Weights of a small mixture-of-experts language model, trained from scratch on English Wikipedia.
Experts: 24 experts in each of 8 layers, 64 SwiGLU neurons an expert, 4 picks a token, a softmax router, a shared expert of 64 neurons.
Below are experts of layer 5 (counted from 0) of a mixture-of-experts language model. Rows are named router (the router's row for the expert), down (a neuron's output weights, with its number) and show model dimensions 0-127. Each number is 50 + 10 x the weight over its row's rms, rounded and kept within 0 to 99.
Before each expert's rows: "comes before" lists some tokens at least twice as common just after its tokens as in all text. This comes from a sample of Wikipedia text that the model never trained on. Tokens count by the router's weight.

# expert 9
comes before: "s", "ed", "ing", " of", ".", ","
router:63 34 60 74 53 47 25 59 53 49 43 55 57 62 44 29 35 57 68 54 51 33 53 47 69 52 47 62 54 44 55 53 56 37 46 45 52 55 51 49 65 56 36 40 53 45 49 55 49 42 47 45 57 41 47 35 65 59 66 52 36 55 46 61 65 50 58 39 46 57 53 43 39 58 69 42 50 36 40 40 44 55 48 52 34 70 36 57 54 43 49 62 45 34 57 42 53 58 65 72 52 52 47 44 40 39 49 54 40 47 61 49 57 30 68 46 31 47 54 61 54 43 62 34 62 41 58 50
down16:43 60 42 54 48 51 62 43 44 43 46 43 60 63 55 61 30 68 54 39 27 48 44 43 45 44 71 38 55 35 53 37 48 52 47 45 48 37 57 60 36 30 63 48 44 42 58 58 32 42 38 44 29 56 39 37 39 32 44 34 52 58 51 59 56 63 40 58 39 36 49 43 41 55 41 55 47 34 51 47 46 41 51 43 50 51 53 47 44 35 63 39 46 33 33 55 53 64 32 42 50 69 47 57 60 49 62 62 63 63 51 33 47 56 46 67 51 56 64 42 58 39 59 52 51 48 45 48
down17:51 41 62 59 55 56 48 50 54 24 59 46 44 62 39 43 69 48 52 51 68 58 42 38 54 40 47 35 53 29 46 39 44 35 23 48 53 49 71 27 44 50 52 54 49 71 52 72 43 64 43 49 53 53 60 46 53 48 69 39 41 46 54 53 51 51 46 57 41 58 40 49 51 40 47 51 55 44 65 62 43 43 60 64 45 43 53 47 40 53 44 36 53 36 59 52 43 35 54 62 57 53 65 45 54 64 47 51 54 57 29 47 32 30 44 42 59 63 43 58 37 58 53 42 62 44 65 52
down18:55 47 51 50 61 47 46 56 41 48 59 54 37 63 52 64 58 52 52 57 48 38 61 47 41 41 49 59 50 48 46 42 43 39 56 74 64 41 62 62 48 36 52 34 56 44 53 58 63 44 50 64 52 43 43 54 55 53 44 49 38 51 51 32 68 36 61 43 37 57 62 57 57 46 51 39 42 54 65 66 54 58 49 56 43 31 41 50 62 31 46 37 45 36 52 57 39 38 45 36 25 76 42 54 46 49 43 66 52 48 35 39 51 71 55 54 23 49 53 51 46 47 47 64 36 64 68 38
down19:50 49 51 45 44 46 35 39 58 47 45 56 46 50 54 40 46 56 55 41 72 44 43 69 43 33 66 44 61 55 38 48 59 47 38 44 45 68 63 47 42 63 55 41 35 44 43 61 62 63 54 47 51 39 54 59 70 59 51 52 34 55 52 52 54 48 44 39 60 53 56 61 64 63 41 37 48 46 53 60 39 71 40 55 58 66 56 43 36 53 40 50 57 68 49 23 57 52 65 53 47 41 62 45 62 51 52 52 52 47 51 69 49 38 62 59 61 35 35 42 47 44 31 76 46 63 49 34
down20:54 51 41 56 63 43 59 41 37 49 48 50 56 31 62 45 58 40 55 69 59 56 63 48 55 41 33 50 52 43 56 53 48 31 43 66 45 62 45 58 38 43 38 61 49 52 38 54 38 43 47 64 39 36 47 52 55 65 40 48 54 61 40 51 71 50 56 41 51 52 54 46 51 38 60 52 35 51 37 51 47 44 68 56 20 55 32 54 50 53 34 49 33 34 52 48 41 60 53 75 53 58 60 61 52 50 34 49 54 48 46 47 53 43 49 48 44 48 64 41 28 46 69 31 57 72 58 48
down21:63 61 55 48 56 43 56 32 53 64 51 47 61 65 54 49 59 48 65 65 42 28 50 77 66 46 59 38 50 54 44 58 39 52 30 52 63 61 66 64 60 53 41 63 32 55 36 39 38 36 71 54 60 66 59 48 37 49 67 59 49 54 37 67 65 56 44 53 51 50 37 46 43 30 55 41 56 55 56 31 54 44 58 56 59 38 45 49 48 44 52 48 47 43 57 55 51 35 56 60 48 50 35 47 50 40 44 49 63 66 34 64 60 48 59 51 57 52 60 55 45 53 47 48 46 31 53 45
down22:57 59 56 50 36 50 64 63 48 52 62 64 36 60 45 44 57 48 57 48 44 55 39 71 55 41 35 33 50 39 48 44 45 51 53 35 60 62 50 47 54 31 40 53 32 45 49 46 63 66 31 49 56 58 34 60 46 36 48 64 57 65 54 62 60 57 56 55 56 42 61 37 43 39 68 58 40 43 60 56 51 65 50 38 48 63 38 41 45 60 65 44 32 43 39 46 60 69 49 54 52 56 25 50 50 58 56 50 51 42 66 71 35 32 53 35 55 46 53 48 46 43 42 40 49 44 43 56
down23:24 59 49 51 66 70 51 40 66 44 50 41 37 54 43 52 52 41 55 64 39 51 65 38 46 37 43 51 58 44 45 47 43 51 58 26 62 73 55 39 55 59 45 58 57 47 56 60 67 64 47 60 61 59 57 62 61 69 60 38 59 46 71 67 56 50 56 53 65 56 46 49 49 42 48 44 52 59 35 43 49 43 42 60 68 61 52 60 59 54 34 65 42 39 53 41 52 42 47 70 36 62 44 53 46 63 46 47 55 54 40 39 51 66 52 57 62 47 46 55 42 46 54 61 47 65 57 34

# expert 8
comes before: " ", "\n", " 0", " 1", " 3", " 4"
router:53 65 33 44 48 41 38 34 34 43 62 43 56 48 51 51 35 44 55 33 68 51 42 49 67 51 53 30 37 63 56 38 40 48 65 49 53 52 62 45 59 44 43 65 39 53 59 32 47 38 36 47 46 52 63 52 59 43 47 69 50 39 64 65 43 52 70 59 30 52 52 57 48 52 61 53 55 66 43 69 48 37 42 39 66 38 54 53 37 57 39 54 45 47 51 52 47 48 39 61 41 31 52 48 45 72 47 46 44 46 53 56 42 48 59 72 58 34 37 46 47 47 61 49 58 53 36 38
down26:52 55 66 42 39 37 46 39 53 40 40 24 25 39 57 49 38 45 47 44 52 39 49 48 57 45 65 55 64 53 48 41 43 69 45 48 51 61 46 48 48 51 48 41 39 40 46 62 52 42 54 49 68 53 41 61 50 54 56 57 54 55 59 46 33 52 47 49 55 45 51 50 59 37 42 49 50 36 52 55 58 42 43 41 45 65 29 49 50 50 41 38 57 42 20 34 62 44 22 68 67 53 55 65 61 45 44 55 30 46 54 44 46 48 46 41 31 28 52 45 38 47 58 49 33 44 52 43
down27:58 57 46 46 32 42 44 58 57 53 46 44 49 46 53 54 53 38 58 66 61 41 34 53 50 50 64 50 65 43 43 65 45 28 61 62 53 54 34 70 45 44 49 56 52 28 61 55 55 48 48 59 55 43 67 41 49 57 67 55 49 32 34 55 61 50 51 40 50 49 45 66 47 36 42 47 56 34 53 35 51 56 38 41 44 58 38 50 26 42 52 36 46 43 41 59 29 54 65 36 67 44 52 46 51 46 52 43 69 48 45 28 47 63 46 49 37 36 47 40 54 59 73 49 47 51 46 58
down28:56 48 49 79 57 36 51 35 60 43 60 38 46 58 48 36 50 47 43 36 51 43 67 49 38 70 69 41 41 47 40 38 46 46 53 62 59 50 42 50 41 62 55 35 54 60 26 47 49 58 65 55 54 57 50 34 65 45 34 61 57 43 50 48 52 30 46 50 65 66 44 47 51 53 41 43 53 57 43 17 37 53 52 57 62 55 55 51 50 50 56 59 56 55 58 43 46 49 47 51 54 55 51 49 62 52 43 43 31 72 41 46 51 63 50 67 49 52 60 69 39 30 52 51 54 38 43 63
down29:46 62 36 39 46 54 47 59 49 51 46 48 53 64 42 31 58 33 71 70 63 53 40 45 50 54 53 32 57 37 42 64 36 58 31 56 57 48 48 37 51 74 36 67 53 48 55 54 64 50 26 42 63 51 51 58 60 46 44 42 36 50 61 47 50 29 53 51 47 41 48 39 55 45 53 38 47 35 58 42 57 48 29 58 79 33 45 43 48 46 48 41 64 52 44 53 48 49 48 48 48 58 58 41 45 60 42 44 56 71 33 36 57 54 54 48 42 57 60 49 56 57 51 38 54 35 54 49
down30:53 52 47 43 58 53 45 38 45 48 32 63 57 47 50 54 44 40 36 69 45 43 45 55 50 48 48 49 55 18 62 68 55 60 41 50 62 67 64 26 56 37 46 46 47 34 43 49 40 67 48 58 41 54 61 65 52 49 32 52 54 44 39 26 28 41 47 58 45 53 44 54 37 49 54 40 55 56 53 63 56 60 48 51 53 31 66 54 35 33 40 45 68 54 60 59 49 44 51 56 54 41 56 56 27 55 49 49 43 50 66 55 50 37 58 37 66 54 52 49 47 44 48 52 68 41 45 39
down31:51 23 32 46 58 49 42 48 41 30 38 53 37 45 38 42 63 65 48 35 66 54 62 28 41 63 70 57 39 49 52 36 50 34 35 35 64 36 60 59 50 61 38 50 53 50 65 51 52 46 54 49 66 46 41 47 48 44 40 48 52 44 53 38 44 55 55 53 41 62 45 58 55 57 56 51 59 66 45 46 38 45 48 51 47 42 54 35 59 49 44 40 70 49 59 48 38 37 49 51 72 47 55 38 37 55 49 57 38 40 44 49 43 64 55 49 42 53 42 39 66 52 57 54 29 70 62 40
down32:57 49 66 46 45 65 47 44 41 53 31 45 46 49 53 37 55 23 37 52 44 49 27 44 61 55 43 59 41 49 60 49 54 49 55 49 37 60 50 68 53 56 67 45 73 56 62 45 69 52 46 49 46 58 60 57 50 56 58 68 43 36 46 67 61 32 65 60 55 45 45 60 43 42 39 51 52 50 55 43 46 48 41 45 68 46 60 46 57 49 53 43 32 73 48 77 58 37 41 57 51 63 45 38 60 46 50 46 50 36 59 46 64 54 58 53 60 51 41 55 64 49 42 58 47 72 37 54
down33:59 55 59 43 51 44 38 49 54 35 48 63 29 43 58 48 31 42 40 54 33 66 27 43 54 32 43 49 47 56 57 62 34 52 42 58 29 57 59 56 35 41 54 46 69 60 58 47 45 40 58 36 42 58 65 37 48 48 58 51 49 40 61 36 50 48 41 68 41 57 48 48 48 72 55 53 50 48 43 50 57 51 52 74 46 45 47 48 49 59 59 49 45 67 51 39 42 40 51 49 48 58 46 63 43 48 54 59 64 53 57 56 50 46 49 29 43 35 51 69 66 67 73 51 59 38 66 44

# expert 23
comes before: " |", " m", " f", " p", " s", " b"
router:47 60 62 39 57 41 47 44 50 40 53 45 54 36 62 68 78 35 56 58 40 53 39 59 50 46 53 58 48 57 36 65 45 51 58 46 52 48 47 48 53 52 45 53 46 54 63 49 37 54 48 61 68 77 41 45 58 59 38 30 49 40 52 47 59 50 55 53 47 51 51 44 57 66 40 43 33 41 44 52 58 37 51 43 35 46 66 51 50 39 50 37 40 50 41 53 40 49 47 56 53 42 45 35 65 79 49 30 48 55 51 60 66 40 55 31 44 43 59 64 63 47 74 62 52 65 56 41
down21:48 35 44 46 32 49 72 40 22 49 58 55 28 70 32 54 64 35 42 32 53 45 41 53 38 43 49 52 46 59 52 31 55 49 48 47 30 49 49 34 37 49 56 47 48 35 32 65 55 49 64 43 36 49 44 60 49 35 66 40 32 60 57 68 38 49 46 38 59 53 44 39 57 49 63 46 50 56 51 46 36 60 63 47 65 54 52 41 55 47 44 57 47 46 55 66 57 55 65 66 59 47 53 56 65 63 47 47 44 63 54 39 53 59 49 55 59 50 51 47 38 61 49 52 62 49 45 65
down22:52 55 27 26 38 48 46 31 53 37 42 44 50 45 37 49 52 61 57 49 53 47 58 31 52 54 49 46 48 57 42 63 44 46 56 55 26 51 55 54 44 59 57 57 47 45 30 51 28 48 54 56 48 54 33 38 54 69 54 70 60 49 46 48 48 45 37 38 49 61 41 56 43 55 55 63 86 42 52 56 55 43 68 50 42 46 40 39 44 64 49 53 68 50 50 37 55 41 63 55 59 57 58 62 67 47 43 53 44 60 33 37 52 48 47 52 55 66 57 56 46 35 64 51 66 44 39 46
down23:47 70 61 65 52 52 50 52 54 66 64 52 55 41 65 60 36 41 72 43 28 47 41 54 53 55 35 37 50 46 47 33 33 56 32 37 57 45 66 56 33 50 52 49 39 53 38 65 47 19 53 39 52 49 52 42 47 48 52 62 58 43 46 53 50 62 40 46 51 41 43 50 43 54 53 43 54 57 45 53 34 46 46 42 52 31 48 55 29 54 37 49 45 58 53 53 60 53 45 29 55 43 61 45 49 59 41 58 59 32 57 64 63 49 63 59 57 54 35 44 59 69 66 56 63 48 44 39
down24:45 54 69 43 62 30 49 55 55 51 43 50 42 49 69 57 43 53 58 53 59 61 43 51 54 51 58 58 38 51 40 46 53 53 41 54 44 61 29 55 50 55 66 30 39 51 59 75 42 66 63 57 32 60 30 56 59 61 50 52 47 54 50 54 42 43 57 28 44 59 49 47 63 44 52 54 59 47 43 54 43 40 40 62 62 45 58 54 16 55 44 52 45 54 47 32 47 36 37 69 53 48 42 47 54 43 59 38 51 30 41 51 40 62 52 59 55 44 29 50 42 69 56 49 41 63 57 43
down25:42 69 59 64 54 49 59 48 40 51 53 44 52 51 58 48 55 54 41 63 21 59 61 58 51 31 50 63 45 49 56 42 47 49 61 53 39 64 75 44 68 65 58 45 59 59 55 47 46 36 59 51 45 31 32 63 43 51 35 46 42 46 56 54 54 49 55 63 49 53 42 39 50 49 41 48 42 38 30 54 48 63 63 48 63 58 51 54 39 40 57 33 56 54 52 48 37 39 50 39 42 49 35 46 30 44 36 49 38 72 38 64 67 70 53 53 61 47 44 37 29 50 52 55 47 46 51 48
down26:44 49 42 33 59 36 47 44 24 48 45 36 54 50 73 60 58 52 49 53 52 52 55 50 49 42 46 51 36 36 56 57 57 51 55 58 42 56 59 54 42 51 69 50 62 66 34 44 44 47 50 36 50 32 37 41 47 59 65 55 33 52 58 48 41 65 41 62 62 47 59 57 35 54 47 57 62 39 48 59 37 42 61 61 49 60 56 45 45 51 38 51 57 51 43 58 53 44 42 78 41 63 34 40 66 59 46 63 49 31 42 60 57 33 50 45 48 39 31 32 70 37 50 53 44 44 46 56
down27:55 56 70 35 55 67 69 59 43 45 54 38 41 46 63 38 41 32 42 50 72 45 49 42 52 48 59 57 33 45 56 56 49 48 69 30 43 54 25 62 52 52 55 63 62 38 61 53 49 52 49 55 41 46 41 49 63 51 49 50 53 59 63 54 63 41 66 46 46 47 59 50 52 78 35 54 36 56 63 45 64 52 38 51 43 60 51 67 57 56 52 62 58 50 38 36 52 45 68 50 43 59 53 40 43 54 54 62 63 43 60 37 45 39 50 32 52 60 49 59 66 52 57 48 55 44 40 64
down28:50 62 47 51 61 28 36 60 55 42 47 51 49 50 61 56 52 53 46 40 37 52 55 49 43 59 49 47 50 62 44 55 71 36 63 48 57 52 56 71 48 46 21 60 47 46 46 54 49 53 47 37 46 31 42 35 42 47 53 50 41 42 44 70 49 49 59 44 51 73 53 37 51 52 36 62 41 48 51 46 49 73 52 42 53 47 37 29 44 41 49 44 50 56 65 62 65 72 37 24 52 36 53 56 43 60 47 41 51 45 56 39 69 58 30 56 62 55 43 59 51 50 40 39 57 51 38 59

# expert 4
comes before: " the", " a", " to", " by", " and", " in"
router:38 40 49 53 59 46 59 51 56 51 61 59 63 53 46 51 53 65 59 84 39 57 61 52 52 54 38 38 45 49 30 53 54 58 39 53 46 61 55 49 59 52 34 47 44 55 48 54 84 52 58 44 44 37 52 36 62 51 54 25 46 58 50 62 30 52 44 57 54 47 55 59 49 51 51 44 30 56 40 43 46 61 38 32 64 55 46 42 56 39 51 57 44 43 57 36 65 71 59 61 52 55 42 53 47 49 52 54 39 70 48 59 62 63 51 67 49 55 39 38 36 52 44 39 46 43 34 56
down16:52 63 51 38 42 54 40 61 50 69 47 59 56 56 55 69 43 63 36 53 63 50 53 54 48 49 48 61 63 54 69 50 50 52 44 52 49 50 46 43 59 60 58 54 32 51 49 48 61 42 90 30 54 56 32 42 40 52 58 58 58 60 52 54 55 60 57 57 61 48 54 50 77 75 36 49 53 55 47 51 31 37 56 40 44 33 59 45 58 49 27 59 43 47 59 34 49 59 45 68 59 58 65 51 52 47 50 43 56 39 52 64 46 52 50 53 53 40 45 60 49 44 49 39 69 49 56 47
down17:40 47 30 26 59 54 54 42 48 41 60 43 52 55 54 52 37 48 66 58 42 39 44 60 47 46 49 32 65 47 41 46 58 51 44 49 40 53 65 35 39 54 58 59 35 63 39 56 49 80 49 61 57 34 45 57 63 57 48 54 46 65 40 57 47 42 59 41 61 44 40 92 38 53 55 45 53 48 44 58 47 51 49 47 58 29 62 65 29 45 41 48 60 62 52 56 55 51 58 47 41 53 52 41 53 44 46 59 48 69 55 43 42 52 49 61 51 43 34 47 49 56 56 44 49 65 39 63
down18:52 52 41 45 43 36 31 37 59 67 48 57 46 55 54 25 60 51 29 44 63 32 57 48 69 57 53 53 64 44 55 55 66 57 70 50 63 44 38 44 52 68 52 51 67 46 64 57 41 56 42 49 61 59 50 56 46 42 35 50 70 46 36 54 38 32 37 44 49 64 52 58 59 44 55 62 32 42 65 49 44 46 39 48 48 57 44 37 65 49 56 64 40 49 47 63 26 47 57 47 47 53 65 54 48 51 55 32 57 46 44 48 49 47 50 64 55 45 52 74 46 57 50 55 50 36 64 56
down19:46 53 60 31 47 68 61 49 50 44 55 39 47 39 66 40 44 51 48 72 57 50 61 40 52 65 36 50 57 45 43 59 48 62 50 51 43 62 48 46 30 50 26 37 47 28 44 47 54 37 36 43 49 57 37 66 33 56 80 52 52 54 59 34 49 33 45 48 54 47 35 65 46 55 54 62 43 24 43 53 41 47 48 42 58 46 52 50 29 38 51 34 35 57 55 55 40 51 48 47 46 51 51 51 50 26 52 56 62 65 47 60 53 43 53 50 54 44 48 47 41 40 42 62 33 51 49 41
down20:43 46 35 46 55 57 47 56 51 50 51 52 49 34 50 33 56 63 58 59 59 56 42 53 71 59 47 57 56 49 64 74 29 61 54 54 62 45 41 70 52 55 59 51 44 62 41 52 51 40 45 40 45 51 50 54 33 52 51 75 53 57 64 54 28 47 48 55 60 56 48 51 52 47 64 42 42 54 62 53 32 52 64 50 40 46 56 42 35 53 44 54 71 36 40 59 40 41 55 47 15 52 54 51 58 45 45 69 53 44 60 44 78 46 56 57 61 45 38 54 44 59 36 45 42 56 54 49
down21:54 43 37 51 72 59 36 63 54 44 46 47 61 29 54 64 45 43 43 38 65 57 54 52 46 45 44 38 50 38 55 57 49 47 56 33 52 41 55 57 51 67 46 35 59 44 67 65 66 48 53 35 48 41 50 53 47 46 62 54 47 33 33 36 47 35 52 54 62 63 53 44 36 32 49 67 45 40 52 31 55 57 48 38 53 56 39 52 60 57 31 64 32 54 57 34 47 56 54 45 26 55 51 69 37 44 46 55 55 38 37 57 43 49 52 54 44 68 47 36 67 56 50 68 52 56 50 45
down22:58 56 43 38 56 64 49 47 61 68 67 51 44 39 39 51 50 58 61 36 21 56 45 37 53 43 56 52 59 68 45 38 68 47 39 42 35 33 48 54 57 54 67 45 42 38 55 55 65 51 63 60 36 61 58 55 41 45 58 41 50 43 63 57 47 51 65 54 32 52 69 43 38 38 71 45 55 60 63 45 27 39 47 29 47 53 47 33 45 39 68 37 55 53 39 49 50 49 39 52 42 46 52 38 45 57 45 49 39 52 54 63 41 61 48 42 66 47 54 60 49 56 44 36 48 50 61 43
down23:35 38 49 66 37 51 38 47 46 50 51 45 45 68 42 50 68 49 45 54 42 37 27 44 50 42 45 43 46 65 37 57 27 44 46 63 47 58 34 57 70 50 54 56 60 54 52 55 48 51 52 62 45 63 48 19 47 61 38 41 57 29 50 51 31 52 42 51 51 51 45 66 44 56 49 53 41 47 49 47 72 62 68 43 53 66 52 63 61 60 60 52 50 57 57 52 42 55 58 48 53 65 58 74 42 71 43 47 49 48 53 48 62 66 68 46 56 51 51 39 45 47 32 51 56 45 59 55

# expert 11
comes before: "\n", " The", " In", " He", " It", ","
router:58 50 56 61 49 60 40 48 40 40 32 51 48 68 60 41 47 38 36 32 43 52 62 50 55 54 55 54 43 52 43 38 35 48 53 51 60 64 69 27 62 63 45 57 69 39 56 43 52 49 42 30 44 38 49 45 49 64 39 57 26 64 48 47 52 39 57 49 44 55 63 55 47 50 30 60 56 49 37 52 29 64 61 40 58 48 36 46 43 49 42 76 54 55 44 62 32 45 40 44 47 50 67 50 51 43 54 52 49 60 52 60 53 42 52 43 52 40 60 39 58 53 53 45 55 76 44 67
down16:44 68 32 37 52 67 40 40 48 29 40 51 54 54 46 40 49 75 72 48 40 58 54 32 60 43 67 27 58 51 58 44 32 44 53 56 62 53 41 30 47 52 63 40 58 48 34 52 52 52 45 40 43 48 54 50 62 68 41 35 53 49 55 47 58 72 49 30 46 43 44 62 55 56 48 43 46 51 36 58 32 48 44 57 33 61 74 55 48 38 28 50 51 42 58 56 59 54 55 47 46 57 53 59 53 55 53 59 45 42 51 51 59 57 52 67 49 58 53 65 50 38 61 51 48 48 58 49
down17:63 55 32 36 29 38 33 47 55 57 49 36 45 41 57 44 56 53 46 44 35 65 39 34 57 26 47 57 67 47 41 57 66 56 28 34 41 35 55 50 51 52 46 50 54 36 51 44 57 42 50 44 60 40 39 63 39 35 48 55 72 52 49 54 47 56 62 58 31 45 53 55 64 59 24 58 53 37 53 40 42 52 52 48 63 46 51 46 49 48 40 56 32 47 51 47 53 52 52 57 46 53 55 50 47 53 37 64 49 56 79 55 34 42 59 57 49 63 45 58 49 70 51 52 51 50 56 65
down18:39 60 38 59 50 40 59 51 46 46 49 52 69 55 51 53 58 62 47 48 34 46 69 32 49 60 57 63 51 31 63 55 40 61 66 36 54 60 39 47 53 44 73 50 57 53 53 32 64 40 51 40 76 22 37 53 41 47 40 49 56 50 45 53 49 48 43 57 30 50 55 32 40 44 42 65 45 37 44 46 57 56 47 35 48 47 50 35 53 33 56 70 49 53 53 26 51 45 52 46 49 67 50 57 43 58 52 47 53 45 77 45 51 56 59 50 49 51 57 42 47 46 35 45 61 42 54 53
down19:55 47 25 47 61 69 52 37 58 45 51 44 37 32 53 35 29 48 56 41 62 63 59 59 55 40 27 44 34 45 35 59 34 60 66 66 44 53 46 46 53 50 46 60 62 47 52 49 60 53 40 51 43 72 53 45 55 42 61 46 59 58 44 58 57 50 45 30 38 57 60 48 51 44 38 37 47 41 51 56 46 65 73 75 48 58 60 57 34 63 55 58 51 65 82 56 60 53 45 44 47 53 53 50 47 52 46 47 54 35 38 53 43 46 48 40 59 44 37 47 56 46 56 48 51 54 49 56
down20:46 55 66 63 51 26 65 57 44 41 54 54 50 49 43 48 49 48 38 53 75 53 40 58 57 38 48 54 41 53 43 52 58 38 39 48 58 55 49 38 36 47 61 61 48 55 38 31 60 46 52 46 62 40 54 31 45 43 58 64 64 64 45 60 41 50 52 44 47 55 55 55 46 46 44 63 48 43 48 69 50 55 53 61 50 44 52 60 63 30 42 42 29 56 44 50 56 26 56 59 54 26 36 66 38 49 64 63 37 32 50 42 53 64 59 59 53 39 45 58 48 39 50 59 54 41 29 37
down21:75 25 52 59 58 53 50 48 60 45 47 80 47 51 61 46 65 51 45 57 53 48 49 47 52 56 51 63 44 48 48 43 49 45 41 55 56 61 35 36 55 69 38 57 54 38 63 49 40 55 50 51 51 28 68 61 54 39 49 21 51 47 58 36 53 51 60 54 41 54 51 61 55 51 55 35 30 55 34 56 52 49 38 63 31 56 61 59 41 45 43 50 61 54 53 50 61 53 53 48 32 28 52 43 52 44 44 50 51 39 52 47 60 45 49 49 46 55 35 34 51 50 20 52 31 54 49 47
down22:70 41 56 49 52 48 27 53 49 39 43 35 39 36 43 37 61 49 71 56 50 46 53 67 39 42 48 67 47 53 39 62 44 40 48 49 58 58 38 63 36 63 50 49 39 64 42 54 56 36 54 56 51 54 56 31 49 58 34 32 67 42 68 53 76 62 62 63 56 50 59 39 54 41 62 38 56 52 57 47 43 42 54 52 47 58 44 47 69 48 57 51 33 54 51 53 59 46 45 63 50 46 64 43 57 49 41 48 37 31 49 38 40 69 44 63 42 46 35 55 57 32 41 49 52 50 52 44
down23:36 44 45 36 52 59 45 60 49 33 56 63 48 43 43 38 59 40 64 69 50 50 60 58 47 63 55 58 51 51 55 78 39 58 53 35 54 38 47 52 49 41 64 47 49 46 43 61 54 30 34 60 44 52 64 49 46 65 57 53 54 66 65 42 48 65 43 43 58 44 48 47 40 45 51 48 40 31 56 50 50 50 65 48 33 55 53 44 43 46 51 44 39 59 51 47 21 49 56 44 48 48 56 56 57 57 46 59 64 40 30 32 48 48 71 58 39 32 53 43 52 58 45 38 31 41 62 30

# expert 10
comes before: "\n", "-", "|", "==", "The", "==="
router:54 48 51 37 45 48 51 57 50 31 55 40 78 46 39 46 47 55 59 44 58 51 60 52 47 57 43 60 41 46 33 60 43 59 68 48 56 51 29 63 52 59 54 62 46 54 37 51 51 51 63 40 60 55 46 38 77 68 44 43 48 48 44 41 54 51 63 52 41 57 59 39 40 50 43 58 83 40 45 49 32 39 59 57 29 62 47 57 50 61 45 35 35 41 53 40 59 51 55 47 58 51 35 61 52 59 37 34 44 36 47 50 49 70 66 56 42 62 54 35 44 62 50 52 45 50 56 44
down34:34 51 55 57 57 50 56 69 37 40 40 55 48 36 56 51 57 29 37 51 56 65 55 54 47 52 38 50 55 59 67 43 42 61 59 61 58 44 52 55 44 54 67 40 44 48 67 31 42 46 38 47 43 50 56 49 73 58 54 45 68 53 59 69 55 35 30 41 36 35 64 35 63 45 44 68 61 47 51 68 46 47 47 53 49 43 41 36 53 31 51 58 51 53 55 44 47 54 53 58 26 43 47 53 44 46 53 55 34 51 40 38 51 45 38 75 38 52 48 58 42 46 56 41 61 62 45 60
down35:52 39 73 68 49 49 52 59 57 65 40 50 40 46 53 56 58 44 46 56 41 44 60 66 49 65 54 53 51 60 51 47 48 31 37 61 46 43 49 52 44 43 54 55 47 51 39 47 56 40 41 47 57 59 55 47 51 36 36 60 37 54 56 59 68 61 55 49 48 54 40 72 64 45 53 42 36 33 46 58 43 73 44 46 72 56 37 43 54 28 54 48 49 54 73 50 40 41 74 74 31 39 40 47 57 50 63 55 45 74 45 58 52 51 57 40 61 42 56 42 58 45 63 54 54 55 42 54
down36:24 43 38 74 28 55 63 54 53 55 40 63 59 48 49 41 42 74 47 51 54 59 69 50 66 57 69 62 56 45 45 55 37 49 39 54 42 48 30 42 48 30 61 57 61 41 39 61 55 61 43 45 53 50 50 42 70 61 56 52 54 36 47 62 62 61 64 48 52 49 58 48 47 56 68 50 47 45 43 58 41 48 60 34 46 63 50 69 35 57 54 49 62 56 57 32 47 39 63 51 40 69 52 64 50 43 49 59 54 53 58 51 49 52 40 58 57 70 50 39 49 46 46 54 46 64 47 55
down37:55 50 63 53 49 57 43 44 52 64 45 54 58 47 61 54 63 43 53 54 43 57 60 60 55 60 56 73 29 56 50 47 65 75 35 47 42 47 40 53 52 58 58 43 44 31 49 72 70 56 55 53 50 42 45 66 45 67 53 53 32 46 55 41 57 45 50 57 41 38 37 45 51 47 55 46 53 52 47 32 71 42 59 47 50 47 47 54 69 47 61 55 53 66 41 39 46 55 64 31 53 57 54 45 62 58 46 54 53 37 68 71 43 65 27 45 48 50 43 54 41 51 50 46 57 61 66 71
down38:59 44 66 45 49 35 41 37 37 51 48 36 48 48 58 42 32 56 28 48 47 66 59 47 33 41 54 50 42 34 43 67 55 56 62 56 52 46 57 47 38 55 57 62 51 40 59 36 65 55 43 33 69 55 50 70 60 46 60 39 60 69 61 58 56 56 46 59 55 42 54 34 48 37 37 40 36 33 60 54 56 54 49 51 41 55 32 44 51 34 35 34 41 49 60 59 48 39 38 55 47 45 62 48 38 49 45 52 46 57 58 49 50 52 53 43 41 58 62 49 55 60 77 42 29 53 43 44
down39:42 56 38 34 43 48 59 46 51 34 63 40 49 32 57 69 48 53 54 45 52 58 56 41 46 48 49 41 39 52 50 71 28 43 51 49 54 52 48 58 53 44 41 47 37 49 45 48 36 51 51 69 38 55 30 47 64 49 39 40 47 46 53 55 58 57 57 57 48 68 64 56 56 41 56 52 55 42 45 49 53 73 51 51 50 70 50 60 57 60 18 47 56 53 50 51 55 65 48 37 47 32 47 45 51 53 47 38 50 76 77 21 55 58 61 41 54 48 38 59 45 54 46 52 46 59 49 37
down40:38 52 49 42 61 31 27 42 61 50 60 64 53 48 34 47 21 48 36 51 59 62 62 53 38 40 39 42 62 60 45 54 67 24 59 54 33 38 47 59 61 53 40 46 50 51 34 57 48 47 34 54 58 53 55 58 50 67 54 64 61 50 46 51 47 53 43 39 46 63 49 55 59 49 61 52 54 68 45 36 44 48 41 47 41 36 58 56 36 48 27 41 49 48 47 58 68 51 37 57 39 52 59 58 44 39 47 50 46 53 45 53 62 36 51 71 33 61 53 56 53 49 50 40 54 41 68 59
down41:62 39 38 25 74 37 47 41 55 52 59 49 36 43 52 62 45 40 44 60 57 50 55 66 57 55 47 28 37 58 45 63 54 55 54 36 54 59 43 56 30 50 41 42 52 48 58 48 47 42 56 41 69 57 39 54 37 66 80 41 48 22 46 46 59 67 58 42 51 44 36 60 46 41 48 56 38 54 51 51 60 48 38 72 46 50 51 54 52 50 44 51 57 50 65 47 66 55 52 50 45 45 54 36 62 30 60 36 50 62 50 52 36 49 38 45 63 46 39 56 36 46 49 60 49 47 50 59